From a checkpoint of a small mixture-of-experts model trained on Wikipedia.
Size: width 384, vocabulary 8192.
Experts: 40 experts in each of 5 layers, a softmax router, a shared expert of 384 neurons.
Training: a variant of SOAP for the experts, 298M tokens.
Below are experts of layer 3 (counted from 0) of a mixture-of-experts language model. Rows are named router (the router's row for the expert), up (a neuron's input weights, with its number), down (a neuron's output weights, with its number) and show model dimensions 192-287. Each number is 500 + 50 x the weight over its row's rms, rounded and kept within 0 to 999. Numbers have three digits each.
After each expert's rows: a language model's description of what the expert responds to; "comes before" lists some tokens at least twice as common just after its tokens as in all text. This comes from a sample of Wikipedia text that the model never trained on. Tokens count by the router's weight.

# expert 25
router:527454554410477463521518527508546491440490426486462403537437622510484556418366492539497528474415448465534499480520459507583551502522405483493588434421469472525479483519551386516411592477504515397543532502488471447502527471516489472534512565487468496457514482480505572573533456459462498630
up0:528513545511421466480520495469485523452475602449479386528495465480445562521474486523490355487459523478427491480428525478410463473511477512443657517505457426544540475428476505505572458501511497450547546554485497447520527571426501536489511570495501471537438467434421462393529543532485490496
down0:440560501493543476529394483521528527572457454454516517554575474523475420499555433559471412508470497479509518494567475582543466490555482513527532506449485514541458509459475542484427563582513465617514523534531442466505506422554508533425395530549387443565419513577501538507472500447547560516
up1:456447496455553469457522602544496527463438533427498513594425537542525496555480518468461451494398589430490517503484493589513480472476444548412578505425529531547481500574551502551555456610541453422549500511516456541501509442483512667574640558544554431515531411521416583515572463426508521476
down1:494538479441504544473557510484519431481460464508490485540525462570542428531435437491526485508539494529417458626395431444492517439479474545454484476474545434516516420549532508553544511515422550486454514488431549501521519480539488581523475413411474475481567518513515518640482451515453486515
up2:520569555379515446489546522470617489545439432482633487527436535494575558530530552538418539530505483515485538537439462518494563546483502498646535531489555505471487490451493491425475504495449465524499509525525459519499581529486536426416485414469489519597491529450459510501487521527427466551
down2:483444597535480524465475488569459442487447472522497447519459566409538592496540438507440502587610512483493575504535474487452457489581507599524554549439574512510508496517547586545524480598390488500561538519509421577487450468522551480436502493578418478490448440511481461405523538530533476430
up3:468544414514492461496571555536570474523459508529535462485516519438558478518518552460449500513437483519490464548623457520529456484522513384558617467509496519419472578588645508505531533465416458544480495581489467496610468481544562501520491450479473430467476597528470458477543421531610539406
down3:456489496434497437512483552582532532582612455568536519491389532495556519540472471501494487512456510499453340568508476530634551538453448545512486505468528439508494565479516453463497371515435537457442534550456464487549466591452403459485567440656458541506504481468538453472475595370455508509
Description: Numeric punctuation. Decimal points, commas, colons and digits inside numbers, coordinates, dates, vote counts and track lengths, such as 37.57, 17,644, 2:53.
comes before: "\n\n", "\n", ",", ".", "000 ", "9"

# expert 18
router:495460413479455458450483552580468497512459534487428541422614548473515515454474472524470450575509566483427511503500514455522551571610459468497433467497518457560506488412489494534432484555466433558498530555403461509443448527551466520526497496557623518496467499538492467498470553414492496481
up0:489551495575448528524412489479425473497490482490469462510495396587531543459587503429491533477400465490510598461452459467479483531548520518580568462453487528507490423516567495472490433516497485452435444416476483464509420470473485560617473544575529506494493485457460487495525561528576504592
down0:511402510427445582479536513515524452508525543486493588431502470470430593557473396403423556512437529529552564510538509456579567485552443485513505410542545541506477465458483526510513466533583522554525467451417503467335464521490491458465487588542589572425494479480437481572497504467535500474
up1:458604544584546472395483470459487532548522459582504512612542568634510517483534495422408413564497463451428518447544505491505432443557571498637491502434525433507452543452513618469399525509453580441379539524529442459494480432452542521375522440417518573461457498475440478411579438486442497545
down1:525527492459514504491431544574503628529475558594547483451470478467533529387510514457568503459525482494500487514420439515465481567549469539524564521512493534547529500449439536552541490420524586476460528526525451505550443522552504451548499563530504580582414509474510606498577554415430519542
up2:602479484533477449454502634471541562558539485542528498530624560533520480553515525515553442420450594493497446465470563490486456406462484492540597436501503453478524446545423564520524400526450511518556535551550500524511493528473481476500523455591563486582551531438550472474470521543512480409
down2:473524410445454495479516584487494497489484446504511559545497531409469469527531400479545504470550555478529440438523443398476505470497458456512462496444493510505487501537516456467464492547526544517519503572472478591469497475561588639573471565503528458497408456623524441409529496594556496481
up3:383566493547556575529507495560447488551412467558593528568548538430528461476491487560450413525497515477517499507398561515508485438544431475523549455555505511556582513419555458438443486569484461476484459478489398514514496579486477461500551485463556478519494474442467543547522567540470456403
down3:496432453580487595455448557505472482572470500514488544497534504598533583450510378508472529456496528480460528523546549548524469461582470458602546452550448471472543468626547460653555551515553452555461515548480503670525478400540529489454544540483580540436549512467505553429524484538511505569
Description: Clause-linking function words. Conjunctions and prepositions opening clauses or phrases in prose, such as when, while, after, as, by, that.
comes before: "the ", "he ", "a ", "his ", "it ", "they "

# expert 1
router:476417572487430521563443582513513568441458537499495580540520589501531435435505515430517479557506476481455512500581433466424432537524457541425471544448540456428453538454506532554412518549576534576539536427550443569387448361577488473478559405550549530548491501446520502563473475503477521491
up0:545547470441468467467522486511396535483516555456527461436526431454442577482558511593470499424421440483438473569459494466509511450500569513518484505552489556463508511455484457488526539444541505453560482554454486475437485519437416455439587542420525467445476676473514437480510467516399529564
down0:564493402539465497474411545522438507445498526469477466543564441466536383487462501543503472447487550531611534513606513511524569478499502500439535536431407559468502485513482512508461517465509500551496526470532561513408469580400497445385402581578494579512560572457578562444564464488531412494
up1:505528493522534459412532503541543497503458451483449560512538516526550477466435491429531502462504523541532581392470607562440518458495547559501518441574416491471452447444529509508401543418486506524480522481518533475450524527429507474534485601453583528535521607558600493474520514478564398468
down1:523513543477472437450533403520398504393521497516459531442584547482484640533467492455521580469547526532554554417533516397461500585472562513460478487474543473518463515508498457455451554482515506494512513579505538514602577504493567539644406479554545534531499458531448470533455480517439496415
up2:490548497459615420505517513506584572477467667538551514466498487501517410518529519462441392553524488497460494556534566577550440540513510573475502502428470460469523504526438551505480509520469478540524507501496539488539546610432609493545404444535549609551465531454469539427488530556468598495
down2:449587465410538527403514455602554623506538576487554575502516490500441433493505477440483537478503470437507443497626471518569433559437607550524548504503494449459481517526369535548534561492536546458428548428474495465539507534535477614418473431485472472526459555544440654547588511549519492514
up3:584468435513490509521492496659576541479438475510449510454557536470443513592486522447504551468567467477545451415410498520458569569570463527422514519535513473463520603566521450508524509561445447478466409477490439534513478466447567562575510591573505563423420450503565356444487529465560459544
down3:481418446554432499538547586451551496495546433498418645501487565497481527496487433517483486530450508547499485451538537492512473544507505526459427543553507493547470498536466533570461488605506540432512433497469470398555506412470457489523467474485439421479517501486481478426390519510465374559
Description: Name-internal syllables. Short syllables in the middle or at the end of foreign personal and place names, such as Fu in Fuchs, ville, ia in Mariazell.
comes before: ", ", "\n", "'", ". ", "-", "; "

# expert 4
router:496504514581528565451492457487522467479570440457470492510412441485513525564463483484430434531577478560535533527514481547501479480419421483397503563485510552571470410433546459523501631428411530556458470452512477497540560477456457446494585449481526505573476506487492521550543488545565546449
up0:510489479444480521596472369486559503413544483489483472495573407486427508444453487621510467515543455515470467518423459560519518381546554492500549533557412475553496401524393467526471527430513582526581570526560581420530621522467453409484474498523500533452445513501432461448534471475527462555
down0:418513437516461525433575584508471497548489500451560567457529481454476609583539467468402551549424433402540343554520564571478497527524429430396472508421436574458538550449526500540419486657546508525550464514514492457509506479443557523489465450487486558438541572507475520429491461523571545564
up1:603545472552441432610477409509574526470511529534539550530524457549517454585530522555428468493490532517534598528532478422498448464501573579429514541501605513549488511479518502506452472421482490484429536465514592511495432467536443515474622598520498575486347461462522569419447419515557491521
down1:489584492398524499516473548542568520532558452602528553466495602501518539437530511379440532564500496441518502449504490458568563601462528521478542426554499520478493552526548439530483447579455527558540488411484489495446554515569521438566541415436456481449582495395496495509500477471503490424
up2:521389499479522485512420490524496472520512412435437472505551562499470457453447503489519485564463456401533510437440519633524584396480497515502590443470464499508537524445513448503388544552490532478464541484540428508519478522492533449529545513587593572548493423495445506531517544374534627510
down2:491485469498405422404617495503512456465491522501487403460466486461556527477512497440466535475458484526410571538487554505472521493523426514494540585499554575446448479437480485385461508537476495523618528463473479535518463489556474563420590503538434427483469471541580637432466514504597535508
up3:473434506476511513498593405484493370527537491485500530591570541441487501530492539475517578557494519529425495449519457522489502470492505531461523484544398474503653449416445480586615470426529487524539564440468502408362444500445561472379430585490585541504495475518556542502475492452510512433
down3:530539470448541497496476553601552441480623536533569545567442542464525485449492510542490465462464517465434552399485435544514461494487505434444512489408512497596523462646560477544619401460583565558462468495459518545520474406445478440569563477463547429465600493491474383439501483599562592505
Description: Year first digits. The first three digits of four-digit years, such as 199, 201, 196, after in, commas, parentheses or dashes, in prose and tables.
comes before: "0", "2 ", "2", "1 ", "5", "3"

# expert 23
router:464410405524484531398449535480450491511537455529527449501560469459488583461565503451551463543507507497536550537437468509538444407381408499443426448517425454511484454488555490553486511572549478525551478525624413410439452436520530530558495539546424543568515429479491551464535444493469523421
up0:525556499448371481479520514460552436508604537494551484528442451469479475477458498482455453505469499533455514513486501504474465501481448474460515452614428483547518459453561531446541556492519428447460531467512574446404475543433568397503401495426550507615513484438511571582505579426593462406
down0:516452463596454497514536474480373465503574586502478470441613547561481517522630499441488504416525495503512442542570489503485423552463579461537430451493461530432438513470536585576495530504505551489541498617518464465453547611558459501473583388542539449545492456433438502527524511517560466417
up1:587498507512486443513567573579549541451528458361430527375444489512475467509544539462516404518560553413539509499528490424544471551445496468405433549468563418600529501476505499518516495501480539557508326492542536498482572495498482481388480516533458443543524497505577504410430491493500510448
down1:465524526502490586493486528456465487350530497515559441492451481529440476530482540479533502432506491469604529449501558557600541399433483520482496535540479465509367519451439503612453475441467481464478563584556469553507444499506506566449495465555497664492527526522499529486547505540465459501
up2:480537469431603529466464458469611582476552545524508447494449572537519464495485534546474504449412466522519531523507537497394517538529484479547544419444544454429386483529532571472575554468483459528489488467492395596476545553501497529591461426547430574501500556527513502496500436527476506479
down2:401487466563421516534463427516436441492509412530466454509479496463491405485524510599497600447560542559488446421498469502515478491550463476525459486519518525465457425528490485466502524561459579514477478455505550464427473551496470513513491483470483501531541537403538516473478469480494519497
up3:432510486421524535476467449434461501526554496504508466520601527563498479447406555532495562564450532453591531498605530561460548513575479499454524622536473554529575514578530426499456406484451535452500431510570549446523515449527619544555530501504490463472506425536542493460489483522514597518
down3:617566442422448575529458534487544427545604439553581447416480508560488413535498530441588444537483419507557514529479495462495508515436599499546437474405407471545520606546517400502451528478524436459474487518522497536476457416445476462539469538424438458501566548566392569461470616532477431486
Description: Digits in numbers. Single digits and short numbers inside dates, years, times, scores and table figures, e.g. 10–11 May, 194 then 5, 3:28.
comes before: "–", ", ", ".", "; ", ")", ") "

# expert 5
router:516486452466534524471513427548579509517578411490454510511486472447507481570502558493506473475449585482449512454420480541419407415439448471471515479537408559456501574513504510588453541572459453461562473486531467533490459535493451535573467543555499463572542516513521554389401505605476411491
up0:539498514461531540495546548509509476385435564423515526531502531476413609591538493601425490421394517642487415500536530540496537560525477470478458457573511576551452411481572515468551499507509492489466564516473571491541566489514540462426497453462405450420506472458484524542490526435509567421
down0:439513521512476520525397463501450529563537485533454489475405520513545459468445440439572493537501476509501551530416461417434466381443534544588529579463493578492490550510466528471504542553428549510501510542574463494474506533490580618362497518556530572534502478512480468577505478540471564584
up1:574487478521586549532390528492554440532564553530546514488477431541557454515426500433513376549437408484483516438442555484490505519544514389553538489514421506531614472612491556533608434555462456542435462607591473509457461509480505522508470483585548509529516508491518593406526484538437507498
down1:458504437433532494471381598563481504501481495463522523389476449562667546563446456439562526623563517471560504409556564534472458522463502552418601487469505551514559541425484482494451544507416447466504469553559538535431446465471518515530480542450371599493490416483519521485521606504455502552
up2:482539490528552476482375427538530337546491527542510426496486483507453550457507514437498661516488529487457454536469590602483516532502470462430451561495442531515557513502483409530417463556447482528508450479571463481417509583470520533452429468522475499487487455495493547495439413593516487460
down2:448573513464520504466509540415489408490519602546514517551532453398572532503586497500602550523529589453443520534525595433501509562567499488447509446513514467449452455453461506442429559458430521458392612512471420426505416495511506533408527526550441538430458434431472457534471571509461458496
up3:545478398535424539443513509478539468469451521524516497520542501464483470451591509592581433417556521501579501438391464427529490558510499525554536553517403484532529560438577527525466502575470520545479442578508472487501513501532426406495546480375558488502533602492497446538522535595506487399
down3:550449505353527429511543556567519480424486480562463479526399593448593536504528545503515490475505523508579517528549440510539499489425471460420507511496466505598456482607497530441509521500475464511485524525533474489494525504469538539369543527434478533543465550520489458572573505503532491451
Description: Noun completions. Common nouns and final noun suffixes ending a phrase before punctuation, such as book, season, album, Championship, forward.
comes before: ", ", ". ", ": ", ".", "\n", "=="

# expert 6
router:484544564577461481509454491437482475523501591492474487445413465451564495508483479469444502453602547420548571478463530518472580558575521501501520568552408572364543531535504489479508416473488536460409486503431451495545474449502516516568456496510465565478556438411475469521483546541431608496
up0:502511455566583429537566550500519488433468502486515544538474540541529521554563515498552491456504491480449502535444559461503467546510465580455513396509499458500437535388515560506500606426518520453453383490488450526496516533471531558538376520396445567587523466445541443461511521478517496534
down0:473486501498436488519536504476484556491512500569479522537538601532553486505420531479536497507577468471524486510459445536367505469497479453495427416492413467470463473462550414461563496546552501487553456541576542545546464438545506523620439477531599551611566468447491487529498519431493448566
up1:611490522579558522450548589467462466563498519494510490439498454477565491469470500438449473492484579436526507614473539578469519487457527427452544552497540492459483561385441426487448593489496569568511526419498431496549564538553489521438404474472384483469572456492564473427480485517487519508
down1:566513532533473503506496527569445438466467501505505484463568445469510553545443470488565566563481459532559518542511474469477551516476576443516475496438462464461440544462553440529387482536410565555580515476576557410483588508529545511516526592546485529486497518554432554425493399609484422479
up2:489483558501560527467464509418422383479480567454514494528461491522516507494561535522520492441447455461505568549522416545498430404532482532411505470492533518466525383514474532525488595438570354508483476460426474471516471451381527485491502555439421441438604516514598491416539501488485498449
down2:544495439500518579446543438577531554528496579463482460497523514514547486468456493415552471403514572533482485393502488459582508559471468495520469504490514480475457490563458527525454530525534512445390548590548549436354492562621467545612443493450544558480466466472499509551506567504503564508
up3:529559523595503447442534459540570511442502511429545443539495501564549561416495496463433462514575525526476530490459571483530505595545486558494464409497445479545577529465609578470484455551470365469487395524537456433540559616478471458459448518457473598577490479424574489484502461531441506548
down3:431541394502522525435512486551556482512522462567535540487427496531503462419514483537447533504567502487459535447501521508454514566554498445470447494532465552457532476475431590616553526478572545439412466534499486582564387456497515428444427568532505506506478465451357416545465458464427534565
Description: Verbs before objects. Main and auxiliary verbs and verb endings in narrative prose, plus "to", such as took, would, moved, began, can.
comes before: "the ", "to ", "a ", "be ", "his ", "in "

# expert 14
router:594556536564519476381528447412402476530468582475408521594475500471482437511513495414539408539506499466422450474460517579553511472553463461467543495504538482495495443596500529536524514568458564551562497371591529572560430523508519556494575494472437494520513439564456540533480455553486511511
up0:531515406539435530431529468533478575480394522391543457482561587493437528529499525504454531420466507414431532489469562572494503533497473457582369535498391460400488437548548582468453557403400551560443486501495490501582485551564483501527551443472538381468514562552528519455520521559514452424
down0:417387446480563425547516534520443442493481522480532504507487414528487426426534485536551563494514473574473534475622411618494479436400502591593434552551464512547482480448515518529556584548537559582445531435502520516538484520429428387546494497515498413563486526626520517414370500412524457456
up1:451510514378534390623384489455509504427537430413504480419435519529454555583573554505545496502481555548485505453469533444448507489533497536479513516501370550597564527508593434550507431524518542454494441581478519493518518530512549493493466522594466479495538529556511560483541568425519500508
down1:454406501555506521437456571521451509499512516504509457482460479456439572569479567562489483512550533459413595527523566465619517331513512538501512559591512440508477514482477569387545525561509519420468511540427509528517516459489519461452443443626465499535485488505492465520554478494615504478
up2:536457487526472592560548490472500459514459417511508502522453523464523486410479508539469556433505617577489501494528461468470531511531497401526576522543486451494528494521491520460493515414530489489496552574493535511442537477488488541620549460476487503461493539533510529528411482498493553407
down2:404514426470403542468540565490493460516496443515431526525456519490506520519522501505544538564516519506555542526593436597525555491329522505545537551483513513511572567427487505543458528457497436563630433571544524555486465551500490528542568468428491463454516513509544469520418580511583427546
up3:577497533498535398426521462509493527474538544479470494451539496567383559515535553501411548569518474386604580530539426513440646512562468480532518459493538539559610438431479447434535513458574578416532506513521355508486534522565442464457511400589528466429568507525512555504558584516597484518
down3:582455484510500517382496479498500480493490628561533483431451631473564547571509521479532556458481446501457414475479548438520515557477496530573402380466416508439459414488525512515523513508407563493537456500491486508564525621526528439503594450513557452470432516541534493448497535508532481416
Description: Word-initial s, abbreviations. Initial s or Se pieces and plural endings, plus infobox labels and abbreviations like Dr., Preceded by, Born, Doctoral students.
comes before: ": ", ", ", ". ", "by ", "by", "not "

# expert 22
router:508556409517582453394521443458580440547563468391440475581530426385615473529563478550564497484535465555543452454497435466479561544524588473558570463451597492460430538535583499513544535515515548494565529531439566486551525512558447479441517539571542531465518500429597495431599542496559587508
up0:459490566605430511512468480472455550465422497503540381543572561523511481426521518371430477480500528499560468615455518539585482501494508473571550529508513515389508471527488550472431425529499497460483486518510480523563397431557494518437533427500512537573525532477482667467491439470486432413
down0:604499451379416568484456462464487506553505470544528480575438439467487554438513481368467398532509478510566535489535439491429544485496461502466481490528494548493519503621539470485509494510473459459602511497442462498513517432492513504497536533524502484559477541479492489499435473453521464498
up1:525456485443467529498537501594494505497476521559570466592474378530522463488419499474491458556519561422493479492575548580521530462557484458469472547557516474557502454410515529514490482481492498449586426454394467516502405519524462440553547437477529511461522394560442465522468522519465482559
down1:494573522420499483465538490447488506498495464570472505558482450507517578466504530433466512402420510528514481448542477463489494525451475517446512539464486531571489537549552544553593515533511464534486611592429539524430508474463599441529484485532560443515551430517510493484510377396478534491
up2:447516450509470435468499497530397629441506496352452483483486459525509541453436539549522456482567564442530485416420496481466475501504533498502537408559481437519545511499481485487453430531602572434517409503592467553441477551490514561457469521512524512464501424510537545500433482457418590517
down2:462483497455496465481578537511467482527471624500487519509497513486534598445509469524429475546490500454498468438421472452442566471559484487499555529543509499560503469543539554437481559463595493533498457517496562432465503508533489487459589525473459422453424440537543526505519478403515589475
up3:468509438461450593514534506520599518531416459478530471609358416544441466466470502451538479500523510486500522490532588553453422451531488478422519504555521483535433499493453582491399524554489473452464349537458521470545505483485444441489453518512437514464537460547409537575539466430480451505
down3:516622540462500527413457553453467526558473477473465465514480491468585548525550512405468548546549516582502543579470521430479544525493603569514429500500625507499498469598518478580469534487547548449379470546528507510525501497562468422471506606438499511526508410516498524452466482529550561456
Description: Table cells and row ends. Line breaks, blanks and numbers inside pipe tables of election results or sports stats, and headers like Votes, Candidate, MF.
comes before: "| ", "|", "|---|---|---|---|---|---|", "|---|---|---|---|---|", "|---|---|---|---|", "|---|---|---|"

# expert 28
router:519625457416568503467490390398523458509592421544547512430560535542510465528540482584542558539487523508479552391490487596560492543527505455555488448520593521401470574476499445442545534534535423513456587460483558484514576427486632580596454505575493480462466479585494551465514494524585490560
up0:511464491424451503528472474486540602495477509459565463463586532535474542531451503538422585546536465469475511459461571327563536468526559481546524562501479526441494475565471558494498438513530554541430491529444527454470497511477468580507499474444690424504407544533496464498489544474476571607
down0:538517507527443581577375555529465491522446487530461437434511533605590486401476417556471476513545489456497508525437528354460571588497529460512514437485444480534555442424558503612473461482456445482542460541531455498521571487449447463480458425448495469468551448529493484413538562568466561527
up1:569421488582494496464467508529490489469482561519544480536450457478589405524528513501480491471377545454441411511501511640523597497454620522452515395455556559517528518469494547515511587536539507470458554435500492414527660485488587522531539565510466487445494402532579493488547511525464522472
down1:474432509450514474529466475465493439443556570522494483401512532513552513530520585544450516544591549441510504507555466552566451463530481544484411550432495413442460452623499525345591400448517483437476566566589503441547498579450587486497529479465495520523397541508522533502483471502453492606
up2:500505357500485442429506508505599548418451509539448471493532588480493394439474542496602538533475542481495530427388464617560523528561405479497490492519492488406508541451510504428517544508592488546469499494438482547395518520531576512512512402467463565552481494572497501469447553456444543489
down2:514502617419539544607500507535428472489574491533443483523514442499420480528478553448586513454507466488463574512480496517480534507515509568507552603630448577522439554478416395570474503530478482494448503558540455488597376501508507424467536525496476491465493495519445524534455458563514598486
up3:538579534468457512530464456508405519455552512410474597594563459545525586524449548553468515513500451462475560507455482527401549492556543569436522487584481532577476457547463484481550574485553543586559543416520444534498526526509508434539465550518485510443426566502534468469507483519554558515
down3:475470506474517502562438516467532484551573417500476472479522463624507580449487535461529495488533461491470419494421472498576499526554561509487467642502514503586570507500533525457526522515559523584525576511532429578498544472522426519478480554458525486447503444561482449530552430482520437532
Description: Numbers before units. Final digit groups and numbers followed by units or separators in measurement lists and infoboxes, such as 000, 50, km, kg, metres.
comes before: "| ", "(", "|", "/ ", "% ", "km"

# expert 13
router:512513474500435531517458530577482604584476452612452562421476549484421497464491493495585485517416494434471579561508459384539558472599479489519531479519459522479524499548570378570460488498473497488518520514421452380556499477537497536458477480492531533533539599510462563569566566455440573575
up0:568501442404497489522490581590502556517576482492472485459429510437455564538499540509546443573597464453464457494544535483541520523483479468560467494433453472454459611450453550465447551507626499485518398437541538494422489538438595437516594416500454439516488415431561441498468497536513537573
down0:529508522552472488451533567400466495479485466592482384482570493525530497573493520604475444578481463448445494415486493559404494556558429478480504429537518507544526515541468422486522472530525442474486546524532539546510417532575489482561484575512493451528505514427460353600559425492475519479
up1:523611532457526508509412506557514438507494473514631463560433433467497413486521533498475518476482468463435581504594444451563459526492565473585580486478405482462685460443533439516537461472503502544463466593507542556515458527520492510488581440487478558586486440567526493534502517518432528486
down1:446573518609479616457523525456570458571538531492533531575465521502532403470514526539533491549514488428415428552487481433468450477535504543536515429456440548430441473587474425457515503507462485510541532525449590542425473540549423459455391480529532542424506456490498448518430455393596412491
up2:548566513452464523515442479573459513508466395450515463495421476494492526431491504457501460510571516509473562495503517456452541465433502472467520413569390524486510413596514480479455529449446447534485475455574464429565506602486555602465474472481435510564537506489479524486508506378562492599
down2:560516548459524434536569568474515472535482476472440458504423441502571537555439515552584466491544499518495454553518475494476556543391476428406437439559503455506476527494521465579549582468503438552486463534551529450430498535529538544384513549570452558517486479502463393453469422440471341496
up3:537416524462509528452418582538399450518619527485527503506484587521523519597498494542513504416469529413409484467488469470575505560525526500589495543569538458421535490410525497528480504478446514483479465501461458461556571480459534501446553442432461469459500497511509478532446467475425559464
down3:500553471584561486429558559530457541539538556402426489461553502578483500460538375482567420475416517559524476536438519489619472492506494536420491423461490482613469532495504568524529468564501444493510475524558441507517500526449519440487543394513446538532545507507475548492479539493509541578
Description: Locative prepositions. Prepositions of place and time, and the article right after them, such as in, at, during, near, from, on the.
comes before: "the ", "201", "200", "a ", "199", "198"

# expert 24
router:428570472432532583593496389466542437506490514550527424475525405509529439492465443462527455416443413501530524421507468566589496457509526483492571499535597477548503462576529523505412502516553463417545461484540518509432446510477442557510530488514543500484631475422437554473525477609554487484
up0:481538401620531502530459529419583498493442544544538445450523432500423569490526503467425456497492509537534687517459467511535506441525502569536522487605513510557538500530490549507505492471479583543534445488486478470546549568527516492406435489516476516529471475521531398455504405604470417477
down0:426565509437540487481440465514433559441522508479568455414458478631449525452519444538557451511537575432437518505550479510510481494491529594453385486495515478444603444484443552491532461522503430492452459469504507488396515555570597485539481528478498499458505488618466439541469515563499515503
up1:530442416566492476526525485502570522531516480440560510520481417575524491512405520534445579544520531463505435497478479450475522482509538501398569496459557498458508523504424525500506443527493500466474516473520511366502537488464568553486511466478534420500502497527491503552372491467531627543
down1:487457484521486554448513507547550501428508480527422471575520430507501443487463441491453499569393589571424513476470473495358453539479489616485474534535442548572546504510476481443564484521470566626542544562490440408395552429444502504538542495548501467510431511533487571512567478455455524513
up2:477460449536565489464479488533470516480477453468554472467520467487536431532596518478496475500494492535417605524435532493364505458428508483496527555525455506584582468543514516448558443521436515607550452482539411467532478532468524528491528564529499515437509546491525448423441442562473600440
down2:478589417526485569465472526478537503507514452457517443534529446539556526514485519520482424506609517471510550487542486408450446495571417561471552511517591505527549458539634475503530567493500477491529520478569531527541460473497401502426513532555429424556540471517576499516507565423548475617
up3:474524462484520463508521489433582572501487401486601508469421459488508465597521530527367459506492506515429557469455508528407429479492522496511536554474491555555575486524521560524534508504482526451527404543395500457530469540537527565508451477579469510423492473528429567479532539454470620461
down3:483534460506463539494481464521521450543475456487459471523498570448442537387588514499554509519548541569530546470469485479534519492469471549442588574522561427518558454554497504541550422492548542443539479447418530564542537494469507478518563492430516568480615377527457631445542493476526477469
Description: Sentence boundaries. Periods, line breaks, colons and semicolons ending sentences or headings, and sentence openers like There, But, However, because.
comes before: "The ", "In ", "He ", "It ", "==", "On "

# expert 30
router:504564466530519510504595446531486503362495442478535392489476468534494507559551542508553519459439528470415511469472549596488453456492404454549479490489474564495453517507531487455532493481438478483539373492500417538607454565527504626579462448514470490530472600572604447468510478622559460511
up0:473512532516446440523547395580539527432553512467539510474509419533496448559392483505515475569469496433463491483470569409521588442482490492460498549563403524520471423556480493434535542491551556524514632445507430440399517491481512523395510522559512618472424438504554478471519541521406527586
down0:540449485441487555495525413632563500477550528524470541554470434542582618503552400455493502517476555528522497545402496473573536470573553564421458441520463454522562467478495458525534502513531449471514555467498438405549492528449437409446500531599448463494569413520422488544524452575402428464
up1:464557366534532578581555513578553526435492495577526542548608489550501486543515525488456535521535465498458460570550511470407571578585510441455556537615463487471559503434509501450459504447572461515478573472512481440474502524503499490546476588528597467421432483533570477507496561560494516535
down1:521507382503460447527458622495451511498557465592441523562481449491498471479493540458556468506507488523485536552476488508493628508562490538483450515443591459474398505501555436513485587479484534434427624525449592609471513511581487497508523417393546520476488470479461455544559470535520452538
up2:624457438452547482446455401442501541569483512494480493527525476544524425358526502460463503464513491421532468588496455540470477575494508580528521525583558563446462522445397502474508478458478478490481454526451429497471547467539407505486462491538476532393564415499481575470477500464542530487
down2:460514419488485456415394437551416513508473609503578571500452489592533567428480490384553525490462558431558431521486489496522607500526537533557437524437561547463445520520424485606483528470428594456522482453541499550491461471545540438472521525486463486505473537479589534503587570512415580582
up3:470566494557397465582491475561456517487500401489406501420400570533472413550485510474462520585424438409421503573483487487543524478535509506460500546526466562456538499607560452533567446467517464456463605522439497499536531494558538571564443496553493470580459460544531612547476432481423533515
down3:560485473537382477516530532506445557449530492523438477446523514478514470510430492525500522476455514432408567501584427520492526517487466521459541498557485452449546507462605421517535457469389476516530470531474580518555497466519471416500475493494544462404404386538524522465585542578530428422
Description: Mid-word fragments. Single letters and stems inside words, often after a first letter, such as c(ured), p(inkish), foll(ow), develop, sign.
comes before: ", ", "ing ", "ed ", ". ", "ed", "ation "

# expert 35
router:470482442523468501516519509508541457564476483554465538507581491455524527567510485515349481494448549533538537511499552513551535463616520536409516573491599495543491489520442473463565515490567498431506390502437577509493498563534442496505464514525539503510541482468582574451427531473583516481
up0:481495476508492593484534453525387418516472555551522466529507460500491446492486512450517493558441489528529584590435446532533478529558517470556505518608572439404506464599454564483476404480494495527496537433533497527557481457568509472528421508443465395565398476437493495438464485566573409526
down0:505595583637516465393418422469471422638480590468458474483459445515537510476541481556594472533553435582445496554527505476563534607519449523528586549418499536506448533580503518454496454604479451494477453454539513522504501526553505584485464501404517512539447554519496522474552538422559478496
up1:532472486480449414471396512471611481478505429404421480558492506520497542406499555489490507503395489515512474554528442563544443482501459512493457448501503436543417521477488504509523599482520483524537405490549520470445559447455556412583498472535451475443436502618502523467487541414605425492
down1:515521530533555528475487592562445470551538586464455415508498443503548498492567585363533491514529592459538506456499595548480518522452529529461557539538457472517593512502470468547414542522471494481535505474445409530490546471569453473540538488557471545597509561572476466532490429437537421527
up2:485593538533500467541465474492540516486489474456503473566489481351460584529526499515524559419506627528524472567501467481523459451565488474515540515526448552530584461470541545496441431525511542438514513484447523447579548400548540582488590463482549460397442576589421493441526435496479430456
down2:468507543487551398389549490518590544402495424509586532551469475503471445438501527593468556593495400507442479594532524499487540494530550472492545485391520422540447531504433515418525492481512529486503647547504557475515509522414568525445481493501529583451529482509539555493518450489448555497
up3:502551516547540409533570500465497467540480594519538428575401526550467433609555523525445499510506629572518557502459525539462501514548553501534408495544564480402493539466501532503606532474559500454535515500488557531593494588592509521588583465527515568559456518491464509580564526527572559403
down3:492422478497502526586445463553564557466428519468532515422542606383493529527585480538518512622487469439516522440548446465519529554556470467546494460499433465604448517524465429501468469446615523498525544560530491543524422532546491473499540516564575512530576523562484480519446485562467478425
Description: Paragraph breaks before headings. Double line breaks and = signs before wiki section headings (== Awards ==), especially after music chart tables and album text.
comes before: "==", "= ", "\n\n", "===", "The ", "== "